From a checkpoint of a small mixture-of-experts model trained on Wikipedia: 12 layers, a sigmoid router.
Below are experts of layer 3 (counted from 0) of a mixture-of-experts language model. Rows are named router (the router's row for the expert), down (a neuron's output weights, with its number) and show model dimensions 0-255. Each number is 128 + 32 x the weight over its row's rms, rounded and kept within 0 to 255. Numbers have three digits each.
Before each expert's rows: a language model's description of what the expert responds to; "comes before" lists some tokens at least twice as common just after its tokens as in all text. This comes from a sample of Wikipedia text that the model never trained on. Tokens count by the router's weight.

# expert 12
It responds to: Commas in running prose and lists, especially after a date, name or introductory clause, such as "in 2015," and "Prior to their arrest,".
comes before: " and", " ", " the", " which", " but", " he"
router:093102129125088126128118110108157142116085157072137194086126129163136083092135077124085152172103127072087083188175082156130176096148107158101098070190132126068090126114081143157110117098141158078129158103087135174121160128157125165134054117115169110194100079143148105086121098116138136117179156122075188168161146165131094114124113186148119145140140104101151176125109135142135100106072133141196177136124169137143176152067130087143109112108107104119114138111159077145135077089122150134129146141078133078195142173138115156104137128091152139131111121174131144098119076149150091139097177056151147096119156163173135131109198076083078065064159125152157095113087187127180156091163088106102186129148157113142092144113037103137154127144102153151089083129112153113150138131104105
down0:127198149133104108141101167086156121116146108056095127159114133076133068146108093120188104126181155118144075179096112097138167107120137122108074172135142159121124139151149104114094170089174129149134114132135143065131171141108097128125163137130184105103199129173101149078123117195157159134055171091060071118133133039122106154156101103121105145152163145177104153088112160107061112112143156079090112122150109105141143123117107067104071136117100137120136171068145112171113124155120097130080138115109113174120127162126091092120120122137109150143106178172098142132145121093093153121167119095157098143146084180135179155202176126070187124069130136142166203090149133137170172121150199113119170116175121149111132101103151146140131123188188046136155109147121148068148170125119172

# expert 8
It responds to: Nouns and word endings naming institutions and places, often after the or New: University, School, York, C-ourt, Associ-ation, L-ake.
comes before: " of", ",", "s", " in", ".", "ed"
router:138069157127079150131117177081117094028182083067074063133094145125161142105061128120089088132186113148091147111151128143193081119127170125205147128168126111128116095101093095159139119103130133124094067116139148116126060138085114142123104135184112073136148110101154111119171147086122172114143115104123214193110089087114076171086128132164153163075112118140111139125100118101151115144162104144136102067118103112142069142103131124130139131141134106131149050112109099146171191118102103046111106069104114139054095121093125068109164158087122092100159133139176129168126168205167141200165185147113129143122121114099126092118113111077155113176135114140113113126122130107147135055112115142154122137194172100118160147110145160142139140149125110112128054136096128113112174151105136
down0:129154141121028053148169184099155109183155072202124180094167127133020127106085108176155106134129104057146029168107123141094179119143117120123173104091082121089149123179132182091106105130194185115117134126115114202154123044135186102128100095085092127156141180150111134115127121125129134135176109100116103168115142116167158111134127118129143112126136123079160142164170093150165181096124096130109130101142130176162112140126138134163142096067155159137155107182099150121087171118182149123155142116155138121097076169167140163138149080127149118146112131132128090149105089126128129164130139143115119144157215097167141113162147121108110147114171112180120177169164125166113116076093134180164077116107147147204129093151104111148117107124110138125139143135082150097126113056114101

# expert 24
It responds to: Final pieces of place and proper names, plus City, County, California, family, such as Cape T-own, Tenley-town, Colorad-o, Mar-ley.
comes before: ",", " |", " (", "\n", "a", "'s"
router:084112125056141143095124162144108147099170046118126133112083103161114059029149131108121116135152152152094114130156134164200129085155119086098134118118155135163136073144166141144126134081107172101103075141124122096099099131004105162141172141150054115102158136129137146155128069112106189062108119124077150131131103132115161116110147093168168119095076160106124103087135147144108136140191095129234118138123090117107095139151147127106154141154152140111141089135094032170124156104094088128057096122142151087121167089149131087172123214108132142155105134140122110152109156132091121132079184153129157199169117108104157140068148112120162167140141088091120152131090169137160119107152135133103107160120131164121070120113063151108133128104192126134119070138107130156110114160097138
down0:141071122112130061098108165133113072180112141149058171127098057055088215172147182112125114137172146181161132138128078113151146135123144137115155127130086164115162130171096107104068084135165147149121104135142172101150103106115138146126061092125159134146155089113166094129059129104107129107181140135071100108089152142145170086116125042113093072145079155162119174080170129151127126121115134078182140173144144134129169126128113142146169184096112141143119109098165116116115123185181184140122155099103129117097155158083196059134158100149113159125157119117080110154129106092152149100120092155105070182168121138129158141133123133177145102140131151110114108164106133187162140178125108229109144152067107081174105153143134204146160117159115126119123107133151184093159144095163144

# expert 15
It responds to: Periods ending sentences, including after quotes or parentheses, decimal points in tables, and capitals in acronyms like ISBN, NJP.
comes before: " The", " He", " In", " It", " This", " She"
router:058146095149126077115119151085138166102153080120108156206130129120125085093108114149123120141198094094089133127055115090081137136190112112171098138130057135130136174091154191124169122122146177083105129085120120127121147142164141208083166154129193163126089141134125144131116108122069125136177098108090192147139086114182081124127141176160143139105152084096102156120119074138153115124098092162125135154107122122136070159093107093126150182078124089200173134074127130136111129135173147120086104117159145089118144174140173125049151139132133120123093128199120123118131142112149117143126139167133159141139159120090130130129125138126082124158082083129152122136154115131150142047093083092146093101161142111131047140174088121182116050193199095156089120091130097098186136113081187
down0:139102069111178140112104120111071169124128130118107131127156058140181154120189112172141159150173128112117169136168112112149082122077163131114089093174148140114112137067091088140114122181123075179108141152153152045129170185144078163128093095126114074130167169154139122124144137129141110108131073134120173142115047121165087154096085129129070156138180141100102076061136110132180134113093181157123134130118090078164104103107116126100094091113141106185159077166107059143183099117151065146108133115109110125159114176139135170173124133180158088161156134134099114071104114135105152111186130180132125085090177133067097148146076107135099112186093141158102140088127126094186165121143127127153105174099103118100143121118088159172166077155109160165177117125086119121203095151111069

# expert 10
It responds to: Middle pieces of Latinate words after prefixes like re-, con-, such as regr-ess-ion, suc-cess-or, ob-ject, contrib-ut-es.
comes before: "ion", "ed", "ional", "or", "ions", "ing"
router:125102120140118098085107191133125081128190117145109093150145133116112133125135141125154093083162186146153129121133104109158147123112097131089087142148107134143094115160191193141076143152101115117113123151125214123167058169047073166114154065147106134173131067128166075144187101150091172145149123125172158162155111127103135151123060154133133110038086102136091176146078119193203084119084091153116112079104117139174094130078128139128134183103122101144163109091085161123111160120158138113108152109115128077135127128104139112080221165126125112089087139120138138134172186047075082116128175138086083119105120134124108107111168143100127161150166131090109143099107130129156105158110068086086106152164127066094104113136150167103123147152175123081081115092178116152156140080108156
down0:057119144149092088119157137122106153136133120170178101129147172076095106107162103108089082132095157163083096123117126112175083176135088113050054096150093114116124148072181116142116112170122186191150114112106139235154210098165120150185154075189141131099124103178119157149108150132155087129074124135099138153110169133149107139147101114108145087176123102076112127173120151115093157125147162132135070129125125141103081095164107122125069166087139160099126108139137187086141109163123114148093190183119075126167134155174126112094178129149101143148118111085176167113170110123045085120073159127130119158070110105185130150085131122153119109120113083176147141119185109142119132175145118149139141177121132099111139097099126192124141202152147137100082185140123068092155140138143125

# expert 1
It responds to: Word-final pieces of headings and infobox field names in list-style entries, such as statist-ics, Doub-les, Headquar-ters, Total, Born.
comes before: ":", "\n", " |", "==\n", " by", "==\n\n"
router:095184153104126170079108138115109136161126121132096148133177054148131055125105074136118071129144101127033129138128047099162141076191156051110140149156162113145108094158147145078120137062162099134079131137115141132199100140086076120098074146111113140133176227114126123120123110114101159124145140103143204103108088122134129143131112172142195150141148101133086077118140105126073135181146107157153151054070109108155165150118136176111118155165124190093113082095068120167124116089178115079148100165113103071092092121166175133125110165153137096139131073114161102137131124120126139111164118169120106190125141119128168156153130085100093178125144122137156122043147143167118162131124204115109157152142137098147123132071128174143129107147148088076113139110133179120135139085105099
down0:134145133120081180124182127109108146118214132125100105114094142140105140105079137154079089145115113142051080147100173121081096082105096112138139115110134136152155105148202097098151130099091103096111115142125125128188165163085215135179107148140189082173137085147096129137092144121149101102136094109122182188157105168146152130045139123170130128049126177113140119114098097176111126137115099130153172195140154151093126082154119097097003123172121131083154159142077132102163162084124125124121173153153126168078085111125107160158114133181146132149104148116149112088113086100103108089127155125146185117123116135113077106094134210086153102083143144107126112093141123113061133182132136091111133132122119112109154123125128109110117164107090127114135051080104131076123064162166063

# expert 23
It responds to: Closing parentheses and brackets ending table cells or list items, and capital or lowercase H word starts like NRHP, History, Hickory.
comes before: " |", "istor", " |\n", "istory", "old", " is"
router:155082084100123152105118128069112116119174128119100151178124083129107117110131124073128090110184126104130105120106113145105129117120221086164144174161149101167158143177130169081122140063130137204140131151130131184128175124068162165165189121164085167123075118079106096104115129136130167053207172103056104137142124096121090119122093126157142116088122109154101141139103142125111153176102137138136115156151134109131114122142174081145110156084123201106117061091130080180127086156148144094152093170072059099185104123102132114125136142139094071138158123195103138167137126130174103097152168140143159119138167114144120097053116109066112169180134063095141074121119148157186149106132063087097149103154123084146113182122101116123139099135135168130063070083113140139142160147091150
down0:102067119132152163062179115121160136132102177084103134128103117117072115120085137155145091122105178126134057147108085164083123160124156037092140146125129064200081151171149162138180160137149148135086134141158095128114093115115088115136138133126161091202067113086066187108135137153166082122193129120160075153107145162090189130173092121150159123137189102137166107151150118168139102137109150112097134157130148129131191086149148152097083141126201152129124171125107139089173148174114175157177165132135117143175123151134108136158141137126074145132116093118163147092101159101120133122136101134152200166067106129104089119119106145134041111111095094094131120133174120107087148115124100059171057102127142206130077104142140121176131129123122122139206143119126150144195092140083126

# expert 39
It responds to: Pipe separators between cells in wiki tables, especially after numbers, times or scores, plus occasional semicolons.
comes before: " ", " \"", " —", " +", " −", " S"
router:126143192145127122165130128109123168089124155136120181120098062154076108048159092155160103149151122135155192157150136072135115094066179145129150158101183142105194092168088147168099180191145155117175131142097148146129150139150133166118130074165186140127090087105119174151157135146060120174126125096133107176129149091161131150092082116162141113112091091145141153072088085132141160120090060094144174081117112113119111057126123115134093100098055118117160119176043128107159120110124100153115127101094130046190145120098161124112141142106114103103122133166162210094144101163150136125131144089110154093100148133103074156141156098097151139143168139127136130132051125161156125120148073068097136151166177148200142130140126172130125121105129155129081051089109161156182152111160128
down0:133121143054119082139174101131124128140128117168096090147133151107114162160145166107119174081161113132130192172090131114147108126137139139097105150127147046139144127122103111127168138109179168129181152160098109069104171178090184157130206160140156185071128157096152130118123142104088143181151164146142159140100126143129105147118170122145139109176127094127134112111171166181138131090142137168128111099133154098174074168159117097132160088082124151097087066139065094076152190091132159114096156118129161101147068085109151154128172136100104125130167068126157182172106170214189081160102124127115066165084156164213162110103143103105139151115099131094116160132122113162178118127064203109058114125143104104129115124125108132122136059104165154112154070082150085125099138091178127

# expert 26
It responds to: Single digits in scores, table cells, dates, version numbers and ISBNs, such as 4–0, 9.2.2; also spelled numbers like three, four.
comes before: " |", ".", "–", ",", ";", " |\n"
router:103193101094113151126118145059120129085097150151140067100154135156153102097116170141117081154089200168163121123131114122105134116207166115084043073114065082113081131152139149150144100104092219110077129138084153174126111083103116166198121117168128148156111092149176139175115115077153165089196100106097160157127078149142141157117190170122128160094141098102094123158171099120131144151070078181124140153135112130076147122125136161155111129186100179076153111157141130138115166148103106135164102113080128117104090149140149120067120226129092091158084104084106123145174098120162143100138197156150114114138136110142114099130131106135100141162129094173162096086116193177157143119132101067143106161108097136102058109119123125145124144167120128126079081094086140124133175163121098
down0:101140108175129140219156112120195132108137133108124138093156113165079129083165102173130107052118147118170155160130145206133110071119085130155148067115144077126170066162088194081124101144173086126172127205077119095142099112143118100102141135136137179170153200090103102105163125131104143099134135182137115096143151117109135096100068155071094199155150179149103105158195153155093102100111153166121128109144137151120180158090132088124175086122171105095103143103111127164122178145091086108149131134105137202092147134062134112150146117133098122148175113136180197103154139071120101125155140119088185107137121163162087138185071119122143116104159134110125127102128114179120133106121109154126149086146120082188079069087094149096127149174132116119093145170172166132160154109129088

# expert 16
It responds to: Standalone space tokens before numbers in dates, scores and tables, such as "May 18, 1964", "Week 13", "W 24–14".
comes before: "20", "19", "18", "1", "2", "10"
router:076091119123161100128126123093083117126105027125117165145084161106112141087139128156123093072119136152135173105142112161128120140131173118182110139173144107129099114186132167192142118124094127084067107120098184127152143110033121118123157117135119115115127154043143159155143120105167110108184127098127131140148105144097146133133184181145160068108120091136081119112116154163149107145111171129188137100107088101116127178159128140145128220149141150132173140136101163082159126125078173095080153123134116137076137154101136094126107115192068112127227166188157133137132123099128116138093122165111128166160178127179190162089194158109153087104129100137138081082131198151137151084116126083118145130152136105144093136072097167127076052108182132130117115123114156075221146130138127
down0:161096140136168073152124167046093162143100122127179094125126076133107048134129154115134142108107080119091180146155180113162131158147072146170148140107106133116120160114128139073157120166114171139109151150117144131068140129141132145110086173078112144120073159082183105115125185086187109139121142149153145138183103128120100100100122089087172184131070124108123105098162145107123104137104149142127112125146178068166141166216103153144131101185134090131087097159112163140148119125093067148145095090131174168101126133137137109173160146128133098082102131175124112140194115167186071057100183097163108097134129129144099115078120134144129173159108153099103145104102130085062098092095147114057185110077140118150185141141100136099173113191122176059110144157123116180084120075174098

# expert 2
It responds to: The word of after nouns, as in map of, list of, cover of; also colons, semicolons and table pipes before names.
comes before: " the", " ", " S", " M", " B", " L"
router:130155113118115109146114127094147139132149084185108181156183127120158098093086130137107113125171130115100170071146166152106088086130108135136126132109139108127073113183165199102083150092146163175110120118142200103131156111096162162088126110124079141126054199095090161165109100064103160136125131124162198134185119135172121118154066121115143095134092106159125107117095084111094120112125096131114107140144105152147122110082138074106160189136114157191167166139127087099055097119181123171104097134145088047110137154139188112085137181152116161146172076141095138100063164135157105157105076175126130153126116148160142091185158116136105106184171071120077084106101123173156078095098074082087138118144140152103128161121105150144150128148202154133145108077192194139126155154108147
down0:128174094122113120181129079159107062136097176096117155171127108195118133139139146126133107091132165098126103126146121130116064101079117059117108135138134122164120115145125126157134073126145166114138122096189130133149169128119100123151131123132125148064118197180000089129166163060092150148139162055119107116087187168156129108149092134138042160125161135120133168137099178148133119102089171116155111135119103100120148105086130141208123136112110138168099114119120117117132112142150125150158064135159056106137136105151124100147107083117134102174144172130058107127113126112110193155102101196138100053095192102119180163138101090127094180096090153110080131122167134105123140112162136130100108104112091187104122187158160152123127160147154120161072166073177174111151155048118139

# expert 30
It responds to: Suffixes like -ion, -ition, -ation ending nouns (abolition, sedimentation), plus slashes between coordinates or teams and the letter v.
comes before: " of", ",", "al", " to", ".", " ("
router:107032117106072099155098151152140172121161142111054070090160068097140086089132126117082107096123110129127104189158182127151137118109136083087095129121094134136119135140137169145165128123169111110117135138105150158134133136047125129098116081155107069135165150106117182137138080084082155065066137095077168108150108144131102116160100135204124164126117125110113156106118126124133131176110093132132093089104098156119102092126114060113142225113081118175179120128109153126169206109096167134071133133077108134109184113092143118096152113085155099148115190140115150062191088132092183125136116162137147131154139124124167101061090105149125117170147098163140122127102172147149086094110095092114065146088134129124167102126145230168122110133115102116173109090094110072179136121129160
down0:069074116098090167128086117124121099151147120144141119126140116127093161165132160133108066176155101123118095133143058104139163091210127065148058125190140107121196136128102158124136132112144187130152152090114099101139148151146143096167188100062157121106048117195072113134127070094090129054105146159152146123117128152146124078133155142140126090112084142114084113089163152090143128157104113096110095161171130083140124133187103122153074174062110118145132155118154112155157181134063130136107136119056167105123136143122132098134115186121085195086199099111071103097142163132116196098163100122120110115122146119125087089120158185102137149121079090088158116134145135097129136134102163155141187123049145139156147151173169165147144099141109089133179154123150066079110080148164142

# expert 11
It responds to: Two-digit numbers, mostly the century part of years (19, 20, 18), plus days, scores and table figures.
comes before: " |", ",", ".", "0", "00", "th"
router:136112148152094108180134153088152114109130102085087077129120131159115105096145122162166130097148154111096154146111079190134192109112148127157149131118092087100106125190088191174153109090118104101063143106122140164188136149106127183127154125146107103196126113044143167141155103015117188034184121131123130112146080098141159128080148138111086142115132096123097074151138161177107135101102119086151097132149109102167131124133189147179104127181126165180128102214083108139121171121129085113102136149115099169161134113116191110082163204090114142119146155174104141129104117180156105135115170127184135141160139129183137123152153122113112078103101140119134132074116178153123128126178066170140119120106176155152111110070077189097156143166135092130104102119126185133111137117130189
down0:073135153110135080146134130084145064181084157144155147109093135106149148208154162112163149102088135189155138139112174125092203125101196167159132080133076165130122147143042125096137178114078150132138144097094128122103131078169180134136111130136126134167209096154160117150120129176146163164099116126124117107118086124164168153124158143103101156120130132098178077135150161127120075126095121121156125132161123088095129100129148164135186158168121125123076127131118151096098138145129189173144106163150112174127113190136097148111073107109167204102150125121168108178114118079137122187126173088111099168109085138129098076130127140154070076090127141111173083190154136141100141147036117105113183151138161074106163128147079110147139153105126150189100053086157120152088153148194109

# expert 27
It responds to: Plural suffixes like s, es, ations ending nouns (houses, months), and clause connectives such as that, which, who, but.
comes before: ",", " of", " were", " was", " are", "."
router:132127119104049161115107093098059155049156145089127150147146022160099059145125095149133104121142114121130162134110110138108108133118160082107098193152108107138167133135165168198116102143159139074128106124098137088111157164075132156065105090160116117182166084113119135138096118094081184099192153126154150130125112130119078123134077135155138169168056099169132157135112170175080116198122054119154130113153111143062061163103106073139133087122134138173170138083116097109112160068179099120137131095110113175174097102155101117154102150143111154140127142087157139148106119119160154145111151134119205148107123096122128083117133124151167125115055074129116073142054125149163134056153123098160096146157170109075107157099135150144104120124176138146124065128098149096162150129086133
down0:096064076052125165118179151148119190149110128105123186182170137145174126143127130137152160163102133120144143149120156160144137167135170069150124088127147136088073162121140180109062147160122105101167162129227138122105078071088067116145139129095156156168110074220105107070151101136116130100133092102152148103169066111122165134195154137141129114107053109130158153203139148113164095144148083134086106111161059129170170165142150128134148095113097115126136091119212085116150127123192091143187111152084121117092085132152138129102159167114113124135131119102111089145160099159121080137095070117094068107138138127155149143104104067174106171133104116189144103098141140139161147167155072133178118153130089107133163114129148086091147113106160061139130140115151166092110125110143104

# expert 21
It responds to: Coordinating and linking words in running prose: and, or (notably after either), to, is, was, were, can, may.
comes before: " the", " a", " be", " s", " not", " f"
router:129119104118000104136157191059185143109120144143069147149154177091101160084121104128111143120129107135118144142100137145147130139111170137110121173125165114087148124129189118144134142127126150129140106115074151133094132151095106112137069123114110145152157116121131182130101131128115130077132137083101142138197134125071137130135100144098133146093069102077142178123092112144085157096079145091123127146077085127124083132043107066136113213060102084109155111156087095097172088139174091111129108097081114179117122150105153114068156149116069109152110149150115110091132081146182116101087125093139160139151054136099114092137155105120117092066156086131105099127111126191162109110132130092148151135206199088144131079118096087106112076099136124073054135126147096134115185146112157
down0:170117147139138146138144163118164181118086158172105076125168126219102123096139129085173117156110188125150115151128132115158158175185122129139123120057148141087068130124097071091129111113111129125125152134087149081175103168137057158164147126085091124158218133107118135114105136122186097093101152142180114125140172146175157144137098071163189133150155143108099137191161100174156138103077110130137112152122181055125082135039131134158097095062083131115118159131166092109106131123141105087104164086101160102123061128145142151101118093120136102093179148127122151069121152083090138081094101110160165133124076129250165121119139175126117103123110175139120127157192152148130158086089070156096108093129130126087115142171170137139161155100174097128141153145131098128143091099159121

# expert 37
It responds to: Prepositions and articles after verbs in sports and career narratives, such as from, against, with, through, between, the.
comes before: " the", " a", " his", " an", " first", " f"
router:049161176069137188122113126114039173112143103154086150110134090159109061119099093140131101105120116114117124159090140140151159087142109099186131113136132079120085141159112177126108106167121115129132098139135157093122130125074076137106103089100075193101124136079123168087145130157066126104148067132130142177163119158208125147096140160117110148120152071138134108119199157133142120192173119180193137106068068126068167112141144139152115142107120154128120201138136065172144114115090151108107107150120072103132146155127159147103098120118118098126151087138201140096149124119120138070170126140144105146174169223098125124057130181119166145121142086099172137093135199093199130178128112134103120176163112115131111123125140124127084067120116101091100127129151098049144164146133118
down0:103125170137142090168120068164099108148135111113109131116073127118133172191117103138094130059161156163082084109161143074153123089115131198154087130135091176095192099085149140146096151114112135102170156138119145116177110177112188110171198108129161144190117142113118111182200110156134153146146149117159144121143156122157102110147121157141025175072112113174077069080161120101115158097125127117131151100116101161139137116188059091108141132120126155111133148080076093141172169107151151115096110133132097144166145211130041156115127112107152113092135126145134114106076135130124091105095058141161098145086154164110140082101135156117106137096162149102115055134089113112093171139083183199120112190099141118138157141141198165147083162148125108129080120142150108091130139107189141

# expert 3
It responds to: Past-tense and reporting verbs, auxiliaries and possessives in prose about people, such as had, found, said, considered, his.
comes before: " to", "ed", " a", " that", " the", " been"
router:172123134095127178098116147126127185140111099147115087126117058155095111080124155154124135099124104141163122109125079090114076119160127094129090196183147135176157108118139145171105164111106218110151105138102138114106181173096112151040144085121116126167138123155131163134178081120091126126128171045114137160175111130091099128139153145148125156097097082117077125122109180152106130133121110152157118117125149127089113109077079191114152188163075139204164121092138148223155161086106091130128143144125069128109135130198173134157158169074108084111173164138089154168148158178083128183156159137096155112115128160143110141172141091124115068131167158162123122113100142119158114142143104077100140148190173141116101148131125189144126111176206076090088134170152134089111191143155163
down0:104101132140105124101147041119120123176081151134137127117086009142179104167132137116119119125065100119119133106139130135167077111161162160151163135109093102144119105138065140099167145151126075107123061184102140092160131129113159131062077135129089165132167179128164103103145170062147201157105095104096120037061105124101144080094193067135141166133078113096157084137117070134116150127120117057162164147114099104150135088091157144149079143119125152133085166176098183061131160168148108076124077082084099089150130110129133110081136126118140164129190088146169097160142140132151126158109181120132134163117147077103132148141145118139145105119192091136125135148108182104124116090138100096118154117131073156063083135128146157145181103129117142181101123130117150120165165175151109

# expert 40
It responds to: Nouns for creative works and groups, such as film, song, album, series, show, team, band, and pieces like tr-ack, stud-io.
comes before: "s", " of", "ed", ",", "ing", "ode"
router:141149094123129157096092169045149141131161148123142059163209083111158103082140150175128100169161129141114115144054107172152107160136169111142132131140101113114120154169140161114121136159111172163142129113088156147123080159064082150115092120125148113141127140146161146106137125080123122133147127145099185127120102092105130162124166140131164145125110094159088171100138144154058136173173055132152124074120154160156145152143086140102167139155113180120151135112052108135200175160090156110162124112091111060117149068116137111083128132141063103123089070167156119128125155085143081139136137153130143102109096154200111127133145158143172155119105126099096132070085194169152101105133141104034106219175136153125129070081062146137090098141226125091168127081111107129146104126155116
down0:112133131126131136108128127046127100120158191190082100141093157096132140131107118133160095184164176116174068072100166108162147068054096104127117094087144105155137209101104172120123115105072083120157090122168139162135130136138149149111130089158077178139130180152176138140132158030069154159131107086085150125164127050109088120188132136076101087066161169177126135121158141100143121141165133115160094096104184152060077154101161141147085148070083144097126149088144093103101129107139133171156144110122147131153150111128160098109099129096127137153107143156128128054120169074127112116148087100119209166137152106145082145134109134133139165088151103098098124083160145135162126136110166134138167173172141082124109143147122135089090163156151156145136153140091138163136161021098123

# expert 5
It responds to: Past-participle and past-tense suffixes completing verbs, such as -ed, -ated, -ified in deleg-ated, cert-ified; also century after ordinal years.
comes before: " by", " to", " in", ",", "–", " on"
router:115144142140123134112129121120138103105179099038092125074143114095198099098143088197136044059202106131124095107147125151165125087145152109151153125099110152164152129099138153161204158177141180138152130175104118164127151120117115108118129131135138157147169154158095146104121137089073131070118096129122127156118049097170099160080092108162150139075127106125131123055104094138142189132133079099152137089122111155077120124088105096159107167103136127188150173118146097141124107134144108116098146174179080104144089113120187106132115195138167063138168149119117096170074141152124142166123167146109180200171145098115110036116105153109153152166137094088097099121104195194200173097126088093110116158149111117115108130099137130128089102141101119083121112128150150166176170158139176
down0:104105165127144103070126136139114126100129198157097093089126163107168132118099125177097134137064107123107144115225141117145192097075112178173141166125111109135139108164109107133140159124114069131161179142202118151115101088181119124143122152167144110161132106144169122085112146130140106152183120132066150098154121115125105220145122154014138108147133142125125070123137124073138119129179144124163140095112178163102063145136114124190048168168113148123148133070130135107121131145073190096110143113144098152199141122188158154203193153141141099184147185116091104065116137111130116186095133099142074147143101108118165163180126122136152122109149120128099138116098141091152159151158162140122131126135096153154096090138075138080163143184148152174135123195096129070130147139134086

# expert 17
It responds to: Table pipe separators, "age"/"born"/"aged" inside parenthesized birth and death dates, and stray non-Latin or symbol bytes such as Cyrillic.
comes before: " ", " Democrat", " Lab", " Rep", "oin", " C"
router:104052118144074123123124159115127090085126129147117101092096070167136056120056067159152101116148091161131072136125129141080142082123109113158090166156164143125115144153150140090074134089170127090141103142165167148168138122105109136112152123105102162114104127099104132154106089136107130135183118116144167109177091112156124099133089081171133123105140024138083116153118167135105117167127116148156086059110122092083155123135094100153096182075080178143161133114071108097168150135133043111110120103136081113137174102167157079116133194055055118072165091120163100093113192148118127120165152126180162138130113114128123117099093136083132100112152123089168139100121112187111119185119119068107084198126144120141147103128150113174171176127132075088178087147123182061094110125100130
down0:090148107120182171121093101122143093196140094194119166122203136121138107132066056083032134098130096113140127113084126150063112084155143070121110149162135153138128158130212129207106137139111174139178135134108104113135174122094133119162144090131109133103135158126068211150140089101150113121109136105117173160126113203150187058078168140175110097178115103148101178166089105085153099144119119149109118174136128165173168175049102154125130113185078141132130150176113143112159183129145073114117137158153116193102142091107092064114103166134146132078122161110154147172169138160110140119118164159137153145110151113121143148127130187151120157135126122084104167135150119165086107169147041159168163102092119136115159140104134141126119123160092092075150138130111125122086135136153176

# expert 28
It responds to: Prepositions opening a phrase of place, time or purpose, chiefly in, also on, at, for, into, near, within, under, e.g. "in 1973".
comes before: " the", " ", " a", " his", "stit", "ternational"
router:127091130127134132142121167037123139134161127117123151151128099180156111102133153131096139144128115107136106058101143101212085116094133145095098161109122105080152094143117131202141138144098183088107135102087129135132146118155119116157122101075068090157096109076159206215169118148135186125137154097149167177093095161111101159096145131144152181084098110115135150121100109106140127077095133089114105111086072126113122137086122043136115172078129132160210076117140091164146196114160104149116117168112188122199100114090134083049160098067102138094107135123157176149095142113097124117133107211150127114128126104133124139153117201101103122129096123111101181114131102168133110093139115134140135132133183147157075121149152125148156143138176127135047109127123202120163206122105081
down0:110089087144106160147168156114091119122074137128069135157138127123146132116155066063152109096127090193068158146130107098115162151105082088116145101136119141154114128150124152156118091103126144118132170116074073081156092120110164168127155135133148109163043125198112138130209127142182135095171084078090157129146120099118095160183182103136070116194103109135116082129106136135179114156113112135154105124128108122103147143101133095130149113067176189124125092066161137121120137078159102160081133099101137130117169128144134144137063117164131093169120160087165145122209144206156109082113055116072117142115125130127147188191104165133168076133113105119146151092087088130117065064097068077081133139146107062146179155118111101088166131110106177168118181136154117152113137110121125

# expert 32
It responds to: Word-final pieces of team, place and person names, such as Anderle-ch-t, Queb-ec, W-al-ter, plus + and − signs in sports tables.
comes before: " |", ",", " (", "\n", "a", "'s"
router:076210163110106129166099134117087084128156047106079086157114093142156091161122129150199098117174156137099130132101106116174097121127097084191155118136067093130141120170157091109115191132126126107071102125072143098127092146080053118128139132093077111096121135101151159159114132129108129059146104142125202150197082098117100117113119127140109149131132123188097103076142122115152069186130085110136123103087115177115143104127155130174177125109137115105154069116130150123115130108112170087117113123139137042177050114129126107104180125133103096130158112174133098091124105127151160123145148123117127138200116093123151099074123126176179174119127058112184138122138233106173092135114129127111117157098138125125094195139158107100108103098100128123132169073123125117219111164095104
down0:096145184092167115130129061174140121145160121136136084165114152199125120101104176095090157146117139141115174130168085113121124139141161124177129115198144159068076151077123076072179114053103179121185096127075099094160161129120114157103158130042148120130160133174134137162171145091125164169126128112192115107123106106104101100171126075096121112093184146107113137080126152116096094159153177139156115123086117110150038094136161146105099191145118141143132039099139132051134113155111109117142124031138173126104127119161122099112104083192177157097101188216149138109105126158131092073125098106112193146115134121075071120111156125136093127144119114140107107138093123112162111129150101087132097146115081140121120153183111119099113130092120142067121123164124126137122114146098064

# expert 6
It responds to: Hyphens, pipes and equals signs opening a new line, as in list bullets, table rows and section headings.
comes before: " ", " S", " P", " D", " M", " C"
router:113117160130119178088095103114149101116173101135109055137123115192151060125106080119187119158103066108127122117065140107097152091161144105165142080118171140115100131096116131136077122156103135092136149075116181127080087185074152165164111158120078167135121110049125161148148084159078114080090165094118206125169140127127105133142147101125095184128080145126132171140112093195111137117109057144146126088134121134102068118111132106114145135073104110172113127196138132174143168108143092131161122111111137096109131110074135106050080163095124136083159102212144115094076084185146128132103114167104167214135118082110142100120150176111124149162137069149142134088127152114143132154138138072092112105121206159152138128142107085112067155196149147121088142101167143142116144134097173
down0:150201117134140107124092140139111115084054079094081084085149136131130154177096119102131081183127152135218137141129111130078116118070100129049104107139168142102132137164127124098117155140113062106149167150188101076099111138075147171162150095140123145154174125146136115146110159107153148122149101131092101061159126109127159065093053138127166119084145149112132153171119103101153148150123101147142142160183114099187066177140103115120104082144176185124095148069136194120146113180132128171165153119135083195118117099126140115083137135137146103138104109159147181066153160139128156150128131165174127133179111102131130130107127167080103090104137055140140142151085110158055091182110162129166175102170162112123058163065165139131114145163138106157187107149140187153119149150088167